Weights of a small mixture-of-experts language model, trained from scratch on English Wikipedia: 52M parameters, a variant of SOAP for the experts.
Below are experts of layer 17 (counted from 0) of a mixture-of-experts language model. Rows are named router (the router's row for the expert), up (a neuron's input weights, with its number) and show model dimensions 0-223. Each number is 200 + 40 x the weight over its row's rms, rounded and kept within 0 to 999.
After each expert's rows: "mostly gets" lists some tokens that are sent to it at least half of the time. This comes from a sample of Wikipedia text that the model never trained on.

# expert 21
router,180,280,186,143,162,226,223,206,277,129,208,260,236,173,162,221,186,237,219,268,215,148,180,188,265,155,240,154,127,180,210,220,194,200,224,203,227,207,205,228,156,202,222,262,171,144,181,170,101,185,163,230,139,213,301,184,202,124,216,138,224,186,194,209,167,184,182,219,244,265,221,168,280,135,164,197,198,136,90,236,212,234,282,225,138,190,142,224,245,191,123,249,183,213,163,201,203,196,222,305,74,234,213,183,150,214,174,225,163,230,191,130,232,152,244,217,247,233,208,263,233,175,233,116,230,266,220,240,182,149,233,205,207,207,118,182,173,189,192,191,218,216,206,167,181,189,205,146,196,171,288,175,83,213,200,241,148,123,165,195,221,161,207,248,203,154,173,176,177,209,222,204,222,214,231,180,163,182,193,208,215,209,217,154,222,167,255,216,189,143,188,160,205,224,217,139,212,202,231,255,178,190,222,238,280,190,230,159,181,177,268,196,256,179,199,189,240,158,186,228,202,183,215,183
up0,276,193,215,226,272,205,141,142,137,251,214,136,185,130,217,200,246,159,190,159,181,230,168,140,211,200,203,292,147,251,207,155,165,178,138,119,221,176,173,101,179,171,210,227,193,235,221,250,152,192,229,164,147,272,212,225,208,170,270,202,283,178,202,151,205,170,229,221,221,217,221,241,234,185,164,253,202,205,153,242,216,174,237,183,191,189,181,184,146,175,269,216,240,228,201,112,181,190,258,193,222,269,233,247,148,177,160,274,209,218,251,193,216,165,181,178,143,145,246,194,204,125,210,169,133,141,267,205,268,221,219,156,206,167,183,160,227,142,251,122,218,186,200,240,189,190,221,216,214,179,222,198,147,238,225,210,179,95,218,238,249,203,146,227,214,149,264,155,213,196,239,264,200,164,155,203,151,191,150,122,205,216,219,190,180,234,184,187,146,284,198,160,184,231,190,157,181,226,147,204,239,184,145,146,200,162,186,212,109,136,207,256,230,172,185,214,170,179,213,128,240,131,219,250
mostly gets: " where", " when", " However", " because", " if", " what"

# expert 15
router,126,223,202,220,222,219,229,207,167,180,253,218,180,221,169,106,197,177,177,178,175,171,149,204,170,128,211,198,233,190,155,206,158,234,197,223,182,223,254,244,238,145,207,207,185,294,170,175,236,172,223,190,295,183,198,192,225,190,242,169,190,227,151,191,198,221,167,247,180,213,175,126,162,195,196,147,183,224,206,225,187,153,142,163,197,195,179,162,184,192,209,185,188,253,199,237,237,206,134,245,176,202,167,162,186,213,159,340,157,196,217,208,277,322,178,231,202,278,189,136,244,192,242,218,206,218,187,215,208,199,170,267,178,220,186,215,210,240,149,242,143,275,191,137,179,205,173,211,237,177,111,214,300,203,221,243,253,169,177,175,190,163,178,228,155,81,178,161,208,192,121,276,157,249,186,183,226,163,276,232,137,194,109,224,222,278,174,173,159,203,154,171,228,250,242,246,226,178,193,266,214,171,194,180,208,162,257,213,164,163,135,165,156,202,279,229,208,285,209,258,187,231,202,193
up0,158,172,199,261,251,254,253,265,131,189,146,181,195,190,245,282,230,232,151,185,161,197,201,254,206,144,184,198,169,251,161,196,226,217,218,257,139,154,187,259,151,231,158,180,237,236,188,201,179,109,129,212,208,234,150,206,238,206,209,228,145,213,193,242,210,246,269,255,236,163,140,205,229,220,147,249,204,183,215,178,180,221,226,192,194,242,192,197,134,156,242,137,176,200,133,219,159,255,205,191,167,203,215,229,83,193,152,218,220,286,118,211,186,232,226,259,237,148,208,158,223,177,211,172,256,147,298,196,228,226,126,235,216,188,170,217,214,189,242,195,260,221,154,293,226,215,129,234,180,216,224,227,231,192,224,256,155,187,194,99,226,200,175,163,189,181,150,171,232,225,219,199,244,187,197,159,264,190,164,241,186,229,223,211,212,214,206,175,231,214,237,172,205,302,205,243,116,229,203,137,239,240,231,158,107,204,194,231,186,217,174,187,115,305,226,152,169,220,170,160,167,224,215,200
mostly gets: "′", " −", " MPC", " kg", " Animalia", " €"

# expert 31
router,239,116,178,251,139,220,198,183,161,168,287,196,221,142,161,243,234,205,214,189,135,182,194,197,199,212,269,123,223,200,199,132,202,165,231,203,159,132,153,191,226,144,189,172,222,203,203,180,172,212,145,192,181,217,162,196,139,150,200,265,174,207,134,167,215,196,257,249,154,205,247,210,185,123,169,171,186,242,224,204,187,245,258,203,195,282,213,254,205,136,129,230,261,116,250,217,181,164,223,162,201,192,161,165,167,171,173,165,224,176,194,259,175,226,241,91,192,130,175,213,123,171,203,183,193,243,147,122,201,160,245,198,186,235,241,286,198,224,232,225,243,208,188,160,128,203,252,207,163,189,180,180,243,171,222,275,236,216,130,166,285,237,166,240,152,216,284,205,168,153,241,190,178,213,278,252,162,203,176,239,215,179,136,130,128,236,151,247,225,224,192,186,117,178,214,194,212,212,188,247,129,195,203,244,217,214,230,214,206,215,109,284,156,206,197,208,177,167,173,168,216,161,167,187
up0,196,241,217,252,274,253,226,186,131,205,186,170,208,178,210,218,107,140,154,197,189,256,188,161,262,234,184,176,175,168,229,213,240,226,232,162,221,184,205,137,214,149,213,187,242,190,210,165,215,209,232,148,241,235,236,184,245,116,198,208,204,251,218,150,184,187,240,136,170,153,170,201,226,208,204,176,236,197,263,255,155,209,195,138,228,207,245,104,150,143,218,206,190,223,313,185,229,219,178,141,198,168,199,193,214,198,215,210,180,264,177,271,179,123,206,179,175,156,223,121,218,166,130,253,216,317,233,233,213,199,194,281,95,187,232,171,212,272,153,195,174,196,200,174,197,145,184,178,183,153,215,275,243,233,252,200,192,205,139,187,203,215,262,244,205,298,282,220,201,179,202,167,178,187,223,163,183,192,208,207,219,156,240,310,193,180,143,181,206,213,237,164,191,267,185,200,237,204,182,278,190,236,120,173,193,172,195,203,250,164,166,192,209,240,194,156,238,216,248,71,231,178,169,171
mostly gets: " an", "An", " An", "Scientific", " Inter", "pro"

# expert 4
router,214,226,229,184,307,205,152,181,194,184,216,190,274,251,199,204,195,210,214,195,223,199,192,141,205,211,167,110,164,274,172,285,258,202,197,141,214,230,160,290,246,220,190,257,176,288,273,144,131,163,172,254,203,207,155,159,235,237,180,207,190,144,276,238,203,243,180,246,206,183,220,223,156,139,199,167,193,215,215,176,249,194,135,165,229,200,169,157,179,164,252,203,176,214,189,166,171,223,247,77,154,187,153,184,202,215,210,174,186,189,180,175,183,140,236,242,149,116,142,119,282,166,147,160,242,219,187,170,194,173,191,205,174,250,189,167,198,166,155,224,328,178,116,193,197,228,201,169,152,205,224,188,319,182,219,171,210,178,179,215,148,258,176,228,237,231,176,223,201,231,229,168,179,176,199,189,208,178,303,249,173,241,250,195,221,177,212,236,184,207,197,188,185,188,165,237,149,166,242,218,219,179,201,231,242,246,170,216,134,217,252,203,108,210,226,237,169,218,243,139,269,199,165,232
up0,256,197,184,165,167,245,169,211,235,191,217,156,182,234,192,180,261,194,209,250,164,169,177,231,273,210,198,190,151,187,142,186,189,129,119,222,161,222,246,183,195,191,165,104,227,187,284,230,243,211,269,136,273,246,268,199,197,250,186,183,197,188,110,162,175,203,273,200,247,159,223,198,127,231,197,147,150,185,200,92,218,139,202,211,233,157,246,216,249,223,203,182,229,214,225,248,208,163,190,180,246,152,167,163,239,186,207,135,157,237,207,198,160,206,196,208,156,209,227,211,177,212,167,173,236,152,223,323,171,189,185,168,170,215,165,195,157,145,138,236,105,133,118,250,162,184,254,212,210,204,165,99,172,107,236,225,212,250,193,247,207,223,182,195,180,177,242,173,203,163,162,155,191,132,267,189,168,173,182,210,206,290,164,242,209,228,188,252,252,178,221,230,130,149,198,199,175,184,203,198,199,247,137,249,151,143,234,246,211,237,219,221,165,177,214,252,131,270,193,169,229,185,221,230
mostly gets: " Bh", " Dh", "č", "kar", " Khan", "и"

# expert 23
router,247,199,284,219,152,195,215,130,222,113,169,178,237,119,168,226,212,242,185,150,283,223,188,192,217,208,194,151,214,222,200,189,233,181,240,207,216,195,272,164,241,269,146,135,166,180,193,171,154,215,223,243,136,231,176,172,205,220,174,204,207,255,337,239,165,208,188,202,214,238,192,248,231,236,186,184,201,224,225,151,196,202,235,219,162,205,292,156,223,228,176,234,178,143,213,225,198,232,175,176,179,223,153,177,158,182,151,195,173,174,181,227,227,238,199,210,198,207,212,213,222,85,112,209,202,238,207,191,180,203,205,196,279,218,211,204,244,178,230,199,271,296,194,180,165,188,218,186,128,209,236,212,274,268,213,134,196,186,143,174,231,221,222,258,227,194,246,218,221,196,202,147,168,226,200,210,215,196,223,162,222,130,220,90,214,169,140,218,202,135,189,241,277,140,167,258,125,210,142,224,116,188,256,131,201,234,200,183,171,186,279,188,95,227,235,150,182,196,135,198,230,124,170,171
up0,131,209,170,149,220,277,166,197,150,219,168,197,100,216,241,187,192,224,211,234,290,218,204,168,214,190,164,192,214,193,178,200,164,259,152,236,210,238,224,140,134,169,213,143,162,242,112,225,205,271,213,190,212,186,171,186,209,174,151,221,127,173,208,239,190,197,238,136,252,220,243,185,183,192,223,283,187,213,240,196,151,176,238,228,269,159,193,229,254,222,96,175,199,161,238,223,216,218,284,196,228,267,171,236,208,225,178,202,164,148,213,226,133,147,200,205,212,182,186,123,208,170,253,116,186,155,211,140,219,222,142,214,221,173,167,247,224,208,223,217,178,187,222,139,156,281,210,208,200,172,142,164,312,187,210,193,215,254,169,222,234,187,187,214,176,230,236,265,184,219,192,191,138,187,265,238,217,155,255,232,177,198,176,230,271,189,192,145,205,252,261,166,176,246,196,235,151,198,285,194,232,207,148,183,72,177,159,104,215,200,190,169,210,237,141,215,151,232,197,160,239,148,247,134
mostly gets: "ō", " Night", " Love", " You", " Shin", " Fire"

# expert 24
router,146,259,178,155,212,173,265,178,201,217,233,166,284,116,186,178,209,180,276,98,224,181,170,183,129,207,127,159,173,183,172,240,245,164,139,147,266,255,214,202,183,240,210,177,216,226,255,167,179,191,179,207,223,218,272,177,256,168,197,113,179,127,210,239,186,179,150,244,243,218,161,225,235,176,164,206,257,181,177,212,200,185,197,173,161,178,223,196,270,151,187,187,196,158,180,246,175,198,168,214,162,205,211,193,173,169,237,249,178,135,175,166,241,228,217,187,162,164,200,270,198,163,157,189,252,157,226,234,136,137,235,225,228,180,159,220,231,160,231,239,245,172,198,144,140,223,181,179,101,243,199,211,204,242,241,144,177,193,198,194,232,195,136,223,240,150,208,179,224,158,261,198,174,255,225,178,170,214,164,232,322,194,263,203,281,208,111,160,215,129,197,144,275,185,111,176,136,164,258,260,229,190,227,212,131,178,243,183,216,226,293,231,141,207,176,177,261,188,198,191,199,186,202,239
up0,211,170,206,157,127,150,184,211,190,179,181,219,194,235,121,182,189,201,215,217,183,264,199,216,218,207,169,159,175,184,177,206,272,198,152,156,206,226,231,188,220,226,228,232,223,133,253,170,243,259,224,139,151,192,157,207,149,166,148,189,208,225,225,177,296,235,229,156,173,219,198,222,258,230,233,193,163,229,230,207,201,168,292,206,241,313,219,188,189,221,178,269,201,247,201,175,152,190,232,164,213,158,174,284,184,196,165,190,189,83,170,297,237,225,286,150,161,190,187,186,152,155,195,239,173,214,140,200,206,175,174,237,178,225,181,221,197,120,214,253,208,141,133,175,172,148,205,238,301,148,246,160,185,246,149,293,298,219,259,261,220,149,195,188,188,160,175,276,264,182,194,203,298,165,286,162,232,210,261,228,255,218,267,234,213,208,207,166,233,208,230,237,168,211,219,183,171,240,245,158,172,199,176,159,282,188,245,165,240,178,166,186,230,173,211,218,224,175,249,204,174,200,226,187
mostly gets: " including", " with", " With", " &", " include", " by"

# expert 10
router,244,159,183,218,181,172,175,190,224,272,191,289,211,195,172,187,215,236,320,165,159,242,216,157,166,202,242,159,290,166,201,183,172,192,154,172,162,190,202,284,218,171,137,151,228,219,181,149,263,184,176,217,222,212,253,221,261,91,192,175,170,168,177,188,203,179,125,236,185,232,169,210,183,218,179,180,190,225,229,230,224,195,237,151,155,141,122,193,163,249,132,201,161,227,223,279,178,176,157,237,157,189,192,189,203,231,184,264,184,106,237,182,236,238,214,300,166,205,176,165,127,169,180,208,254,164,210,195,148,151,211,211,184,213,185,204,209,187,225,211,242,321,225,128,211,146,219,164,184,217,200,167,233,114,210,169,228,241,200,208,223,192,163,226,232,214,165,205,186,146,215,170,201,233,157,233,169,164,164,231,165,112,172,159,155,192,117,243,193,87,224,192,289,201,188,280,221,226,209,242,156,126,202,166,168,191,217,216,150,262,219,177,200,252,239,160,165,169,118,224,214,214,204,218
up0,224,116,264,203,287,151,272,181,245,173,167,152,212,194,256,176,214,166,261,233,179,158,217,261,257,203,207,240,251,167,199,159,195,193,272,187,183,267,154,136,158,87,154,234,227,165,161,238,222,287,166,300,190,153,159,172,281,257,167,180,182,178,246,233,154,197,188,207,226,153,228,113,213,160,259,152,177,302,179,202,225,192,104,251,217,261,176,240,222,158,209,185,221,202,198,179,235,253,133,189,195,152,162,287,174,222,209,233,186,258,201,154,198,232,172,219,241,233,215,173,173,159,179,223,117,123,195,205,237,206,188,182,192,236,224,216,196,190,127,201,230,253,225,161,158,233,247,189,204,188,128,157,191,190,176,168,235,167,204,198,214,148,242,230,177,172,174,189,225,192,179,177,184,180,171,186,197,183,192,199,165,132,161,204,199,318,241,198,266,198,130,229,166,206,223,114,179,258,173,198,195,157,234,201,209,177,191,265,200,250,186,191,168,207,206,274,175,171,154,153,181,178,159,207
mostly gets: " York", " Texas", " Florida", " Washington", " Mount", " Virginia"